config.yaml
balance_bias: true
norm: "rmsnorm"
optimizer: "adamw"
learning_rate: 0.00145
batch_tokens: [32768, 65536, 131072]
Below are experts of layer 9 (counted from 0) of a mixture-of-experts language model. Rows are named router (the router's row for the expert), gate (a neuron's input weights, with its number), up (a neuron's input weights, with its number) and show model dimensions 0-255. Each number is 500 + 40 x the weight over its row's rms, rounded and kept within 0 to 999. Numbers have three digits each.
Before each expert's rows: a language model's description of what the expert responds to. This comes from a sample of Wikipedia text that the model never trained on.

# expert 56
Description: An, intensifiers, coordinate digits. The article an and degree words like more, very, highly, plus minute digits in coordinates such as 40°57′, 37°47′.
router:535501493544519530586511487550485402544445497499517517516495401488530519478479497466449514511475584497446551428446546551513547517492498484618472506442514526482491492417494526515458493519530551495490533454490615540521507549499439499510510544494490439486471466490459516492554441506451476495511508521494476460514505516440487481504471452513592450457401486526533528594483538494472479517433494532540431494505545484519537604536469473493485433480518459514496481428539533496516446522555477489457502449499571501518521527494511507506478581509457459453506532555486463483463557586507481543500491498509534488488468521450484415522475487462454571467447528521458467537452488511471399563510412536509471442450484457549484473474532558423464470571418537526487527469565544522500466548536481
gate0:491461467557521534467528507506575427519460513515491459462475515495541449464406499456491462496493517514492480480516466472439523535486486512556569524435496526525417558538529446468499458493396572515473463534439550503539570547402430504477482489514516499494421536455495476531508515456498517537515559471587515561487513444530439457494560478426444585508495467502453489476546495452481442538610482535439472548518483537454546492455556499458458456582525519504485469507502495498520530523535488501483522479449503503498469491490482516523475503571497481584487477524444589492509491583507520512529539506563518507409452534511506493528483493504443552499525535541480470529629448556509451470509471452522543584535540441530528482478522514529502462521524445528463460479602504471467428517511467
up0:477499480510516464506586487544503532499552473489580502498545459540547525537459625423457505522494572521521475550559470532458511468482463507576509510511497511454488534549486437511500528523426513521450480473492477549505493447467482510572476491450500475478450540525476478543455489482472518567543473436486529484508504457525430515464532506440428475470450439516484578510480527440476453547534485512406451445435473494491526444468538460475438484604555529499552459597517496444542590516506466532505500479484514529527497490491547461531502483576424466432441498504505499476509521450557495593461490473536509612563454449484601512537519432543489492473510598495534476503510498491510466559488509515476538517429533473439497512477491513516484506517489462483523580450521508506524452449563456
gate1:530555531505555467583422428552500491456496431503428539462497441581552501530529446544424504489499524436471552570494515449504495479477524475484481559436467475454468469466551497489475561445459455466496473513448537526497528495566467511584493491495479448599523498530510524509512483471460477507506528543516539475548500538506487464482479459534498567504522507474445505438521540571467544455514515520462464497564498452438521533484466480454549505524437508543457546481466524495506441504565441437460491505551580441519544499666527618514439499458481474482540573506442505472512472518520458539499426594447509461515442496504482454509497466544471503491518494486481555513533483582450542515485465496568506526479499498448515513525464495511464548511534466480515488442511496481470517468574582
up1:508467540514511498437558501481477430535498522532494508578480469485527475503457449560461489503475496523515541531449486546446503483488563444529517542479545532596517493502476395469464504442499501513482532505467444490485509538547538520555488518468494495539463457425477521485465494512550436471514493503534512486571475487490498470534430471407479594463483485491456491466487555516510523553499495561464546517518564538475497430485583491552474514506533497500531463492499519498463499502543525496407539437487508597476489462375509471588556416501508477532476512498507545440580479520519553460455509487496509524516564497570415458448528524494486562456430457527568487418445550489577469521521527482450483460473479521517443498500517443499589479481494510466478508586554576576543552500475439
gate2:527506494584460516539492516479474501457478412487464489506490553481620474485547441509545517516500447536523466490505557494482455520482492445526470386464525508559485474496507467505457496554556464477519553502526573442532447585502520492482527534406509468468498524518425474477545531472480555587476442515469486503461489577465453478461483517520608562525442488488512557486583486551453510543511504549510547530449457422553484463476515559504580517561519464544478516446502521498495480444566520478512475561443453555532521466532537518486456470490429536418532574490429510521495440495444433499524487517393526446445442543479443500523456472529455508469485472516506575499492507511555502457482501546423498513567502493536545464520518554497519469497469480556504506530505542528422520515511523
up2:488462550503489447490526497496465498468481583511531560434456369555485555460519513494492465530456548430482494511439535422565569528495465512552521461476465463441477480514481564469524444415458450501583463475499496493506560425461489551485520539502452482492533549484491518546470481461481517475464491506520524546477463433530534558567495486498542499522528500497495501526454492468604495504467530452502481464469481512520527550485424402465539500503443455479520526551506458468421489530482472590474574559540493496523496467436530507482529438486467453508513567456509524520520479465572509479485506517557480541576542482531449508556487464477571511512521495496498450481462550532466570598475554466555508467538525561460476546482422502594463557503610487493510527475540456452517515510498479
gate3:548481491531482565511494420503496486581555562525475507451610487557575512530478435564428511490445443483483497490503541508431514499565539457515516505469469520498471501537543483531494522497508473532527519496580515520526501529455452479508494502415514486455542471493422477388451450509488518477514524514550472424364502525517452559468527440465543572533462511575480498472506526528524583454428517520497523540484465499497510527457520455546499553430433420558457507474537511464506482531501528488545471487518518578429492513549529480529492501502506546475560534519495490470533527479545444515522473524517457487538566469550420463451443467531531465496516500439506439486445494463539511466567517483436527523439593468533447535491496528476474429497513475603453515537495482519505475485530574
up3:508501510518511555469475509523487557493511465540453459508509628474519455557496515467437486476467487492455492521562540504465465458470495533504511546625479481546482532451448502525454448517469466508521520541473447472556474528511459536516507512585520497417488514543528564522528591467515522463494539499443534454479561506535493494509587502442558500464490416554594486532575526432431500518493525540551534468510513412475485477518484507529489479609489531546452429548484513458530486511521441451417491513496499561555432463472500469494486479546505500432515436474467491442535456476441450447516403508566511556505437470509556516562538512551441467547446539501454504483508497547486465495465486530513528441492453423548496538535475546530548464515512484569487458508512469550479496495442544
gate4:508463527486478429446601507581549438554500447531473446481508471473516445532446492583513505510547513478370519502505588503506530532432537441532510525529487520442503553366477496451477547468529525512442501395472436512502522548533500486496504504452527485465513460591501537522503526540579505552470509469520598522486506507473545486457470489504519480475461462485517465485521482491512464484461501519489519507494448494483479491528521520592536442471539563479517439464475553469530518516458503534524531511602519507440529416574608532557537466512458481538492553466477470526462544497513457505520500489530497459556543530521428441503520536470486559517494423487475461478474489519493522486602471444497451510548469527459463476505489475449530524515495495464529584507545558424533475456466485
up4:463448452494534464501446544515507546518479401451490499470512504583501429466521461483450502459475492536500452508471597488488526543495474458498469513486532540489498457460548507499492494514472525501571459454516550550494535512440519487544453502473481469483483444533417499437478555475519505517506490482514425485503487483469490451440367469460496491545501484566488462521527474552474530516513456446489486498561516475605542554495518529528502517504479511451510517560497543601527580524501483463457528521586511509454569491558507482468439533520453506449582513510550456438559521500465518521546493528497495482417472531435531541546488507469490478493551556462558620495491466481542523450522429550523487533535580464481491453422505553506550435565448468521543498568494434459582457503552505
gate5:459546524580517512474516587444482486460462479528434522546538505496507498451492515421499498526387512486436488549522440494486488482521535572504509480450490462522514540465469480500444535479503521440494483536496548471550492568508468464450491582456519532589538466478502439542512509545517448534458492469581452520507473488543485498507514605516560487560495517410519536463463507510477465441481494521536514543545540535547516492502444481554526541479475429506501531510505558455522466508476407557545578538426469452471486482531502532510534494515450527546498501508472502576462483457549515499490501468435517434486476549437539468549409519462498392529504539496482472410550584560451507546485449512473495497528438506489520540504481528422484483575538543505465457538582434536520443535460517
up5:446493468542485583508464568447489488448453536545422546475565470484503530561481493453512479455432438453523511554508454501515486546510547532497524456488494550509482457490522436509400510452506555463463521497460527446535567513438501448534442523450531517469452534519501457538556482540460491518466483479574403498448424463624485488504504570576590537458456504458516499458524518506475500489482448474555495550463561543492514516527498528528498472540519473469564584507487582502490477478488440546538500511464474468482506548504515571527528478472450502500484433474490513524502431469490515547511469553495511488459519523487485434540452535435470397532461513556513503478553503513467418487450508541457528556610474470545493516477525502451497517559497551529544540549561435485489467508520578
gate6:444547520501529530509539482478517523473463501496467544546524463529421526534490526558547539496447525436445509476494430514569523474485477524496462446497512572537431431501512498508505505489485552581440479439507483572487447498530425434548492499474444435488541486496518503475517518500408510492482519474514393457486511485485482550512496500476501513488508553486499586551454516539503475496510503432514476472469526567448547517529476541450485440534547510482521457552476443526518497455526496473467493606544465456547571499485517535463462460508502430450486442525454508524460500564564527497527501524490458510482527494575550485546433543495494468519363499553611462580479582497538449524510489486470564465580424490482487577522491485482511443536492564421496546509472497480540575548523467
up6:473437469526545498569507509513501463505586527476509480502438503473538450501511537449563447514586423563517462491546498509550508492427575481477499505524456486493528492464425573476491508483550506492491495504575498518461530511545488515497447471431516557515497419493456485525536471599507514511506528473474478513573468563419456525515479492457512542539510562430524509520480543479468455554543525507538458508518514483586484513510458603492484520465513496495462542499541508491577510492484516500415519504484511465568531497460529561498484480566508515575387428461528510572506533484432446508531513461482499532519577514453460527514510486383437470415547535558554466516487483571502474532424486520528490500444494509461484506503549416544412483489524454437480497498538448493504410496488477
gate7:426568505495508481541486502478480533450507455553442547511495403450470558447485483513598542499478528436382564457414505453501525511424531457506494475495514492417480456540494527509551477477499544543465573412493474530541491460554449611473533455509444536501398500493533537528537523463490520520495545580443475501560456523502593504408516455557516460525493494462538499557467497524480483529501411444478470491480497550545500506492433452480530506533544529511427547541469484540471426420504578521492525507513481538519581505493463494425469521529482539475537525526485450520481560605545517498490489553498494462451492482515461501508487535533487536500511480558408481455514493483461522565487464538510526528494521508551453477553460518529478515512476540501505544518539500459528461478508555
up7:507391562461491466482547521518514444532535491470545444467460529517514490498472524546524499503512456520502466592477432564532576490565489483533487482533504534460495479486470460470585491451487498505541443519493519539451491618490507469516437473552495481533468442519505519531518576596514452523498499565477473524488514588521472557508510513486556510435550492470518458522477523545543540448529578475413483510504515468442507482482514501544491480485553509524522514482525569480461495516496417532535513498615506532478440538442465557459548438537532393545496482464488529441522497410470478457488478391505555509574478536492488509416551522497468529510514462482465445517542520485487485498481532443468489498445499561488444400529564508525544434409545486491489462534456479522509523511524466
gate8:532550480557517506458564477549479449566527479491560551490478573471485468479522413463463556516556554573481466506446392446511472504466502504485546519496459488554515437491467512516507489435541468506514502540544445481496511498448527497520472435532457413517499483471510471488511515466499557414568479474473458460506509520519468463449485529509563542418490477446502525598487526524515497518475557469449475539446511460442503527445490470468512526550516493444491531448508498470516504542511489477464618508499437468482482502572512483525486538452497562522449532445496493501477507482458507512507516518518440525468482464484598501523564441568513430481510505614477496601507509574540463512496523568565475496556470492474538573434572499582500499557475480425519461438475464545545518521443540
up8:475457522565525465515524466483490445515505550462525581506521432489538476447500438513497484471509487511469471519418466552537485477467521458470520503419478526476543455471537533527524409449544498582495546527521495471469570551546485491486506524483487513488472574458454597590532434444502544556523501458471501447508539471453470487448500503514431513514460474525469543492494515574501519489479447544527560473498525585481508435485546532510471504463476570487372430513476520500501504497514502437490575529498464491520567483498521481551524452547567537548466491491535474466492532500523473459478547386603432500538520529520576511504541484539568469490487520534520540565486501542466492467488501500456531487519431471478437558514437533545475446537554530423405473432505503521471551555493456
gate9:518428484427477481483474476529560513550427493451467499510562518450492439453492421511507481508512485564469541473459448481537578510532480448555524530542436504526568570415472488515547525513486560455463429439511552490436516548502470472473480505453457530499525502481475506510476486575488457524571486562524527543467538541419615507417500486478542483561493506470552446515466567478530535523474516511597469565602535452489518516440453565529476535470524487487496499516488504491514520591562511458469459513524480448527482444545520494508455578482568530486459561470492476524492512506534508427483535465452478490476486535521454503440517520472520505449518500465519538547462526483475505544526449533533551499443531472565527512472502452491455449512465505481501458483491418552578402555563446
up9:481547496500471551492509541439512466444504473506436459464513597458582464471549489516463508435543455526471494579455484511505458561494515505522487593491545563433487506502539420497423503483506480534525507534570481525494448508531458525484440510510505513525430509579576509492616504427506478489534551559495469454422489465475508545567523557543499511500483594534496513413478412499481440481465433542473460509444487404521525504536495488538464483559487536427441519568457453541509518460480463487517542538526459554554494497552455548478482520527522409529538453528477494486490545533457450557540478544521493501486478503528477498460484512518522453480523488459559515508523495548498516504436568504438455540436464515512425534586511513488534452443528517518534427494450550509504542479537460
gate10:479528509503466533470503456493549523517420548599459544525478474512526480514546439513513503539508505475501448471472437549603484543494453493470539510552633433447488561524506444556506471507467505493500465600435492469540535494508491525521530503496451523514485581458484490462535463498529548462549512498576447464497452473468504483521491544487514481539484512537432470511517475574421441539472476394529520485463521563528502546481504540501508511495488468463513510557540485479479459468569501485487467462517387477531529493485440397492484507482510442554518485514495495485469552595486489508504473611549441510501488435523526458558501497481466487516418458457475473493477498471538510501518492564489554532486547415506540543415513505472547582563511529528508489451467528447437493598470515
up10:498488451495409506475529534465446516437529420486519472444520576469500477474503543540503462566522464455441510528447528514460464510484506558493450495494505563569561463553480510517458586490497461515502481523494532500521521479513577485554476498481470381411529462518525489485445494589567498522513488464454528501504533462525548466487452506497526474547518482411629487500437488480400548508459535511512542514513506470486470466559512451538477497499532469489505426489560450452528524531472487517452508519556473544505593568396526525495551506437511523503497535515464535469480451485467547504557505501503485499488498524463459507592481515428556428478503501553621531475509505494477504487475503475464486487475422507455490453481521529567483556574458501499476614542463523547511484557503506
gate11:470484523493518542498470510498464435573500476455492531547513500486552476493489518497556492515465590532566530418508505504502462559508493556549421543454509498526509559484461486449447506437483594474516540469519523583491506520571532501509437540517567417560519516409479451465552485523533479388488484453552522564540511426448471504534521512519513532503452481509548497547512505411477566543470464518577512474488517514468508526542473466459538499501493546502522503482555499453445484520497483444560543512457466490489512519489474539426508557477561539491382515525505442438506425531478461490550544495537428557554469571480442518518470441508540435512518591424521508540567463545439445490485444469547451479490520535512541458476533473525482493456432499560492446508500507525470500467503438
up11:529475509448503557516428460459507457434483505441456499537513515595363514515551484558501543487483501553442565494570446480503578521548498440433497483577461502534478514450509456531500434481522401509498517492626455491470541537487452516479520502479510415510466491504486522555512527440514417481525511460526526533535451516540532460464531528509509538483478485461508461463493521531541553496489543467465509490483500407523478497609386554479479494513488504569463506548534524479506511495463531494443463511500570480484477472438521496542505479458370441533531386507514532498543484551508512544501493535462538496474511411552494551542521587539528521533534509510504491487470572491512506559462511468448533506516531494469495553511448519527542463582493451493501520459480468474494522490541504
gate12:481526543553518548525556465463552503465474528560556545464464409548515597467507432502508533462555493476426503562494476518578455518490474593521506435456498489490469445483535468491558530461423466513472478490571548480552533500571499508510492490509531543540512438424423527429510485489454497503505603453504459478472518494492481502500508444495508511512503446492509467463491522457510530483468305458538474506511540553540449513553535431526477473451560495517550537505456502455444466497427537530534530568485515508510535522460515496496438513507496541494637556474534431532509488528545468523490435504521543475518507537424479494476489390535485433529481510467456505508445513509524518554508489475500558533521490470493503459454516527471474531494545546506499519477511444549489547518545471
up12:543492453490459513478502487541455477485570556462458541532504546533445459495502459584488550536469439443456512518542451468484474500531394566544471505526563560472440465481484538456411501435490548495539590457461444560562512484495537460525529484461491427575504482533538504542486462449510467473527476519510502467559528487576512508489540534536482506549466561565482437428476517550495561516383450535573474472465494494449504578538423534507441460455457437491532501457500521494501496506540578532500545494492486487492452509504512525451484501435449521504478548534475501480497511534568504500479558567487514539458584489495455537491463480494474465587520492547555468546512529530496545521480495522539483517532465458458562498499501474432465521552470440537498435491468472385485585505509519
gate13:473480446488540457578514515510474521469451464550504506521498513466522507484543569480487494493513519577477459505487547457535583474513556496458511459442487575542522557483519550507479504453510463493469511472446491513500506504505435455469486562483459448539496412568498518457534529525414490494441516516510459489601512473499453508479497399531536455512459552500568482541516460492510493526439553508470465478572491505510405478596544507517540477526412517519530493444588590479587515529505500576464547464499527474439522462505482514492508523464512524618566526478526472489523518513529474442546418506464513474463560494498513464561445513410487536473419510538481454494439490512505492512510454420372469504491467473474434548550533513478527519570532496490538532519521540452471491522488555
up13:455524470480488472400404505476523559484472502453534519494512464577536527491460500491536512511514510480601510507586507430520433457500456484516512541588517515488525446451477439460530487557575516500551413504522499487500453485480558461490498523531474473454499500454475495460456416514535604471463527514489450425476479533454557429454560494536466544572522444531451536505493474516447464473554483531528572456510510523570546526496481511463543457512483529498414538505546454513490477453485422448544494592460531391580493574490495411514537570509534516474509439522501512429473560473511484527529568511515486547504552554473547480479510518486484456510537568477568502526504532475485510514476442522517539441438540502503520505435470486506467491492493541533477484494498460496599537519527481
gate14:512484505558551553545481512422509438461516494524475547533484526594489478484507532496436500424532497495460524496446506575478474434550498494497487493498535512448478546503481452510445547498538550482578498584525493460480466519517441524557435537492474478422457493512539511574540519434384450480487514527511424464477539396501482483502549458507458468488471538497556548479462564528461473475486539519511460498456524503597530554431527481504428466505502521499512503518483496543518528534488428516440496505471589468516480562507589475539496508549527420493502504500543600488496534489542503494467416489514511439464509512500530504509488457506490433466527499491488442623509554505482563568533482517483529471429497512439463502539468587527482543447399497516421513491513480514569509535541473
up14:515439540535518532484487458456503520422523492512448510540510547548567535488507487472455476583482531476403624452528502578553523510534507558585529460544489524465449497581487431524501510524479479522492487453490491481480508470494453600405494455485472506519509421520523502475516479455488522583454470583489567452498530540503572497463511493500562526451443509472505505492495487462519485537543465411518545526517446473506529531446436476546435488451483483463472467480449405547471478535450515523530477524482548430505474541514507513503523521563471484581555576505511506532511534484613450465507556491525542463562490548547505467476552501491517508455477478430478442518492524506477481516567465496460537506406507574394556495462487542492477545468458533491488465529480506466534470459493485
gate15:500510542482572519522510485493461444554511522523541511543483489427485549532515510589479448481467440529543532468563481561500480445492557522423521508537482537511504466508526553437469510544499503498506472441523447462514540483505501476513498533504514492510517519534536503550556452549502550553513428482495466468474479546496459560590490478483587481505510471550529524501459456488504435410456540510599474495468542562565443523494529515513499596515506437499519515491526537515506523479520401455548492459489404511470457564478434529451518503508490434510529472490439502496437517497442512498549526528481477470450457508441494552474510389533557570511519512470529469461557494496484462425510498525563532581456553437460501437469567514514464507547378543534489555468433514433445540453493468
up15:555521471433517435468504449557493435494514501529555457410528546462436579525434500490467512462495432433543552489481473521525489500491500524501488543490481554538529476524522521496479544505403462544556476496504528519464543473492565574490493480529486476529510473446539461553541452490466526563529421568449457490504503465434457524498521531425560549518491527511540469508497427516449443528500527503503528500538511581529424543488525440487477505440505507529471502582530551552475508452510525515400457510461492518505515503466456471490473522476490422512558537456572522534494527501482482481492564418520460482524449504534470492462581412523531536466502515535507508481517597460580465540496566495496504503507570493468478493503472496446487542551431516383468545575414497534547540477570472
gate16:473473455470506426501467476476475450485423519521498462498506454455478554423476549509495493519460524472491521547457496579542470454471508495425550526503465543555506582414544500457522465506495502483469514502530522522536377588552459446537500523432541482520537489462524546493524478486500470533488494517541468520524510536499542426547370499551518417534513466518520453540521527471492496535532444497572472456561480458488480532602458528561504510570396540485552446484483526509548519456482535463555533464553528438523548532564508596495513475502530493540486567513521455473498497567438559527423496511526469547457525514512517475500428449550455484513494524589426534560452556477499513485535437469518452542497481523515452497452462521475474468503500485476540503426527462491511569515516482
up16:530538488516505479478479469513524590498451572496502550462522484495498580479486483435529441430536495470565494489510448480496409507426484561442503427462524491501500461516467538475468453441530555471536550515547537530513435436530463509423509531517574485406510486474535423421525503520468449446490530494460482501508550537529532527518513493511494556483569539571457525475469526507450580478479503482521467536523575464521576455495516497481465497503495473476522550520512497508487505517440523512546465519524506505407456628539596444490526565522502462490514555532513512512459483527469459562443542497568514553497454528449431490428498498569475487525462520493486471491561463506512555407511482526552537488494523522475534506497629502483575419493490507442460476428468443502486526512484519
gate17:491504532525526512477497529489453487525527464521440522517522527552482472535500459454519505453572445536426525455504521463486517518470533397500441460553473543422485434556497492586460482420508377551478533465593507505437454575460532496462537496519526486516511514490524536536441504476476527535493487594456540510537499520463482480557453483492473437597539551531523474572477582512466501493553524526490505529449487498488495494551479522536563509450473506483473457478481505425470420446538428471457508478470585555450512529504526490518474563585525533475475543535483452544491452493417484493532498583499534485473534508534485512462590463461474546539494441469515482588511459452495544554461513519493468446553467541522448485555459478572478476448516462507504493451518518450498567552463553
up17:432519512393469391506523560544494479411488566516510469472472509477527482484582522584499508544480584452502455495511433442457529455548477546423539476461458530507448513477491491452527510519430507498472431489500452479508572370535558505511493518486440503508488472428527537483464493540520517526428485417506562590521515467500501507507485493510599489441543462475530504537528470417533482533511518531444538443532515515551575498499490483449485497481548508503560552477499559444492526483448528513560483497495524534421532468539524534504569475484506534567493558519489550459422507556498560457530510531497487483539447462528530507491435546484563501475535504527384445476503422565525484515517509551534464503488486537436465507505530514519461533525534506483445538519541467541481474470531514
gate18:556512475503503497508465495494490546590516516489576495585504462502501498570483473550531538450538490510479501448442458546572505535486543556463449520523505498525476426508426456464504488512428508433466511456476555499576486390531507452546453551502566475500521449455443509518544480552509556500525474545449532496501542495483482562470539482501472525478533578562492567497508584413486503502507451508540469494481466526493502522416541503496485503506510430531478486496536548522522529532507471405505473451568561517549472526467441587515443497458519551487492448479412559488464443546488534528543472417502494546543481519414510458476450487476463463491476550511418498483496511545570521435512495457548513508409577518427511554466578489453469509578479492517481468557452499464525493514483501
up18:532539545516483459492471559514545326511520587523515465492517451463477549547480502426489493537509443527559490473552493533509485506459541423485553457521517566505506501468441532529496464498570497500484506486500519474517446516497516452511472503567572488470573510569482463494477536514437547499427618534544556551519544453468436450520487515451522490506524493538488452553522558530538531519478498541513462494423475568476536527512478533483469512507484499429492563557465505475533462483531493443475509462525472571482486506590529518510457410493499504510490523473555437496475493558430540464502524514490470471487481482502499495500498558421447535467472596546434539508476439464484443505483451431572452497567447534510486508527472514478478502474543562607464501405517488470474511442477501
gate19:468429528490497558577544507515459481571495600439514562454525480517454511443501454464518464483513539538589452469508531535496463410509544453486534562476505500497511578464446531427517501565512515504512493511540485521466399398485513444478471467517484474513447498553514503497543524507481546478514504461478619572487493503476518519598531538510568557499506480451499469548498477532493469436461503467516440465476426460500512546538513510471549493591491482501449479428506531551503483498510564522549476473497424466515368519511506565487508558545489536519499484520495520548465539513503512478481513560524530438464504484504477459495484567488489537480413554497472546469497456520498507490538428539528515476457474496522516433478570433540501533436484542506496467445571478597475437506454464
up19:596435491478496461464553487499555477489541476498502447517487466488486552567501565477543467527423498476501536563531563491440505473467475512498516349451538523509461454496527476512514415519482445479492550453428460516559502552481504476532505551527461493504531507530483544456434464516501430535474533422590433462453472494509496558550494480513414529483517480523508496496479527504453513564528485560539483506584566482522495504448504500471456528477454482479580575548490432453571513421504512518490533469469517553464519500471537497485526528514501483527501484497478481513553535505543424494505545588469434476450488539433538489525507464523512440550505536494538454543541542487503551452506498568508546600493547476450499503511471568470536413464559547486418524517478507432411496477506527
gate20:564481489490493436422532490472542489512565547504494498526526467509521539467420510485495457529465474467567404501515496501478505446448514416543514548499488520470556446499453487527487502444539504502503592436442499425452427499501580558526479567514454520558537515453404523454409528466537441494545599543465496517418497542509577480470521511491557442575464496507449476511447531480482472508556457532551481484516558501506496493506470464548513451566544539467540538493432518476556538501548540521520474514466449493530451540525488449512522490487499517511503443455537537507571488459478456539486525490421467539547396524450478497479490487516488569533529482504471416492506518519519545530594522505504578514439594557520474479473506520551457534472491478444534499421465512484538476511532534
up20:479492448516514492570436452463430510548518513544484550473466512510437494472536506529452470505458491595433536462476497481533443496528432506480526455462547584535499569502547531465541507558488525547504440492547543568472504602539515458467510482486479531496497497455489487504507459496490488525508426439530456490586522538446542495596403475498426509493494521485555507540491510565535517498455542462524503576557530374451541456524472502506477483516437458447516486446515501535503517504541535468497419418574533504532506512465452502506530488484437457525534479473518466452524514569522550554466496505478508480509558425490536486526465494517509496412502482582546596531535402486494489482502499463450459511553461481446520588517506430522547440506473461478496543535520496552460567502501487
gate21:513469485524554485528591538552539535530522480505425491468451477540531568558410561530472542477479480502410508461469462496531501502479505455446518522473515527493382540433493521460473467509484549512527499468458480549488428465521480531498475477467470442556513624500472491513515511537518544541523526548469535463546462519550441540405524467504465543519510425499480492576414571471424529526471547539505492450499530537461520520521474486453477468538536478468421495443471553533520542480525500494512457472559535543551436566550481471491546528533488380491500407472463531493480539508511490476445530511542418532472559498483464497544455512573577493458568478496494525497475524579517443541488505432482505562489559472508532464497429523509447480509555505499472474448551548536490468506506510
up21:445566523499486557510532547448394441424509526483547500511497561471507451525451486562531443504488481398587455468524504496464519459501490525546486542555447518534532521560512434536462554481532522509517530499554520426497517536510549515460521555486445555521535442514439569516523564472533481448478488477568501526484475501443537500531518569451568453410499489481536514451533499456582511502501548498443465509510488512524498547487529498518453518493466488470592477558427458499522528443428503527496462509464427579500518459482574488510451516492443463541544461468523572541469527529458508538589441487513532491481470435494501478559544465504453570567427469522495538479493549501476574473503442552477451517522456492501431454515532464494546572495427487515496522518472423467468506483461483
gate22:526513463529452512515553492478460452524541544547558521457497420494490594524476456536614530501437565505504515482557472569413548418548483487428640469497531527521497456442490557442474472501484510451507466501488507460527435522491522514572492527480499475521498544470429513477496515476565486544513520497477586582487520484538523536460508493482474500480488394489484514568506389473435557421477477433561459474575471454487556525511453498527549493445521451480499558502508458520501525515519597507501462550498510494507473473520482513532480542529492510546499516531507444503467610469492517530469488503503537450472474495548461430508441618543548499498458534475483511550451455502528420530523495497447446496483551497516517530454475536494505444484455490493529553524501461489471502514446460
up22:512464369533454432521493510508508513483473536440467450507447591470505490503536539553395441477526408472511433442521489493479432588500535510441450487528515445455513586515521472493506515477445556552486457491512507478550485544524537491513461514464500571501509503528485527497501491516443496475515457515484470405422562491502551478516473503539544515520519501504539449457482571521457510517523525476421528514506486532502455458581521463430433457518516533511544486565471532490483589504497501551569520481526492552488481493500462443533543464502521433501539436490554519461570433582444490498557522479488426489518484494493531450472502460525425556577499500538560450478576440490471566524400558486520550508532485555449501564494524489533520522484553493472534532476512506489526526468556541
gate23:534503550558505562536549528522556476509523481543488430458508460526471471469461518454489494478561568526498568421419509514517510491489526464526536542407474500506493472473515485496452529438503513522492533475525506508474555524496513484400476502564477523488467406505491478494532497483548506487551531408593483478524490468441528487564562530494533528476489542469465456548464490490594581466552497506563425554460566496455499532543472425523425500444485423425472524509553528515492461481541507457551585500513517507488491508490451486456581528536467535510499487479443488479476528557527512410516536576503516493475551520571494485492490510487460497446591534426555448480492547558455512453482554503487498530446460470537502487518546467586455445498423467480489489420558473491506408509534512
up23:485438524509484586515643471497509486568567529443398496470481384529470495488460593531466422417491536490478532520516478505493483494551490502511493499463545529529519480487454513459493477480483468527511564467490519487453503469546472484601533523587485462548492576525471548504478501497532553435512471464472519523477473557598575477502548561541502464503517448502442464518507567420499573416458447492489474495553497496484528497554500483511510430453494476491542557484481497525496501447564570478505533455442516475464485493513442504463503508501460530535433503499466486538560482515561469534488534526505559556461464486481431467414495524489463473510514521441495441561467452507508493447496478519542533469503457432505535443542570571547527525486573492554499526451495469461504458552543487
gate24:529532437481495592445523623567480567563582522475489441513506550502494447538443517499461529504529470497566444486515442521453529419417459545543478461537557509490464582541465475491470481471529492478494513424497466433465510467524463534489532499518547543472569580492575509434467556439503548570399541493465554495480519501392590492522461521395544496519484482576484525509471577508499484543468482506470472503504522475530530531397515420503496556528470482415534518504479513450562519481496527477506457513444524544473466491495450464418467497451526498569451465480468533519493478514495530417477499522552524513525540495464543549483516484476511470554554513534545497452478516503513505474449512492483459530491512497509536560485481454457468552518517410510465509505505519536531483524510522
up24:508458547559508458532492438436502434485421480561491517453527424540514489512481445450499468531430480447435548473547520513552507519507570490479495519447427569511496513486521513563502494459452473533440533500499457631503497485489559448509483454479436441584445473497476503557552531599485493532509529571545506470453471485501437556505496487495465558522524512490496528501477416547503561512499472494548476489516454524443490485535455554446559505482525461576485505512497523474443428540512465474499550520561428487470461535506474516567466524535501515514495528581556513441550469470529471535508534585495513559476565498479416492492474521562506483516460431563485477446476533535474547531539530481480548481489511469464445495518481534507519470433485543487444545486461421496508578448497608
gate25:567536556446413500456493486543512512514402495522458489501440484489561511503439486486569548554522448504455514553513543478519516480435545497535537508466492479557502469467529538482464470474497541569532538516500511475655514412467476458408466522475519467455532479498549457437466460460575447532498518453508525465502438511490563448465479468484599508506492431521509554544466523543539524533478468584428579437542517537516487536528594493489531477520467498513519443457482552520593527476502529424497563489528473575553492481543524454506539484483509515503527486515509490516516503460473424445462468526541434503491526545493490508504513450515479451377509529466515514510450481545503489477540506564507504496509508487555490506424545534525513531501476553449519463441467520534457469465404517
up25:502460492499481544529541522517502544555583573493495472466469519398602555591454481467454581486518509506509519484544446524508476446523533533456478430442507545541452489484560530507439443596436521484457486516537506458527494477456542529447479490479524475454488578408519512411583498500491485489520426522517470494523540485557466518458466448478506505499473461477522491467505546493546452544491479510431521547452486522577460474471597454502493534484469476527541500484529494543517528496466538580475463438515445542534495479511548559521557452409547493541470532464480530442491460526460549507492376488450457502527483512472575466496461443425514500462559490503451493465516515460430525527500526558505519520547573562538468510581511513516524496536453519472524489516511475565444529472476495
gate26:492497488584512504530477496480511433530515509553442415506542584532548478533518491517455499553539439422448534480449530530530471543430543437498422478487511527490499533429407432565545509394513456486480493475476546534554489521498437504525476506448518475599470517499466475465535533476453537606498609525477476576422489504482425464485468550459515545451544484490527504456552480511520481551533517489468523492437456472498543459562548438521492486486568458494542481512516500526460527515522568478470527544495473563544494508435479494515479489494526514539558540517490515556582527498498448491545557504503525442491507528475431453475534512486478557426482520539544469542534569518471418566479474459438504526418513514566473506443416506465498483459449480544488513556499516483493492533512475
up26:488489448496439528452494504521522562437483481492510590520527511510421528426542521553482538555554482521513525539531496500546425463561461485490565462470553484435471445523585461466486524555489524571501518547472554513509490520528553479487476458554474591518417567499495470452500451573521435482509467470566511498592439466472512432468463472524484491532426531562522460474498543519576505489538459467526450473454547482475478515511443575533499472501495496451472446553510528499515507542469464511424483437510557453470515532513529490496501476529548502548498516513482551525464531470553472489496538498435448504495419570544455487540540481467486523458513510490612632446513448568450509467555485448548512516495543476489491455533502489488502479485507524447445455470453509457464596455482459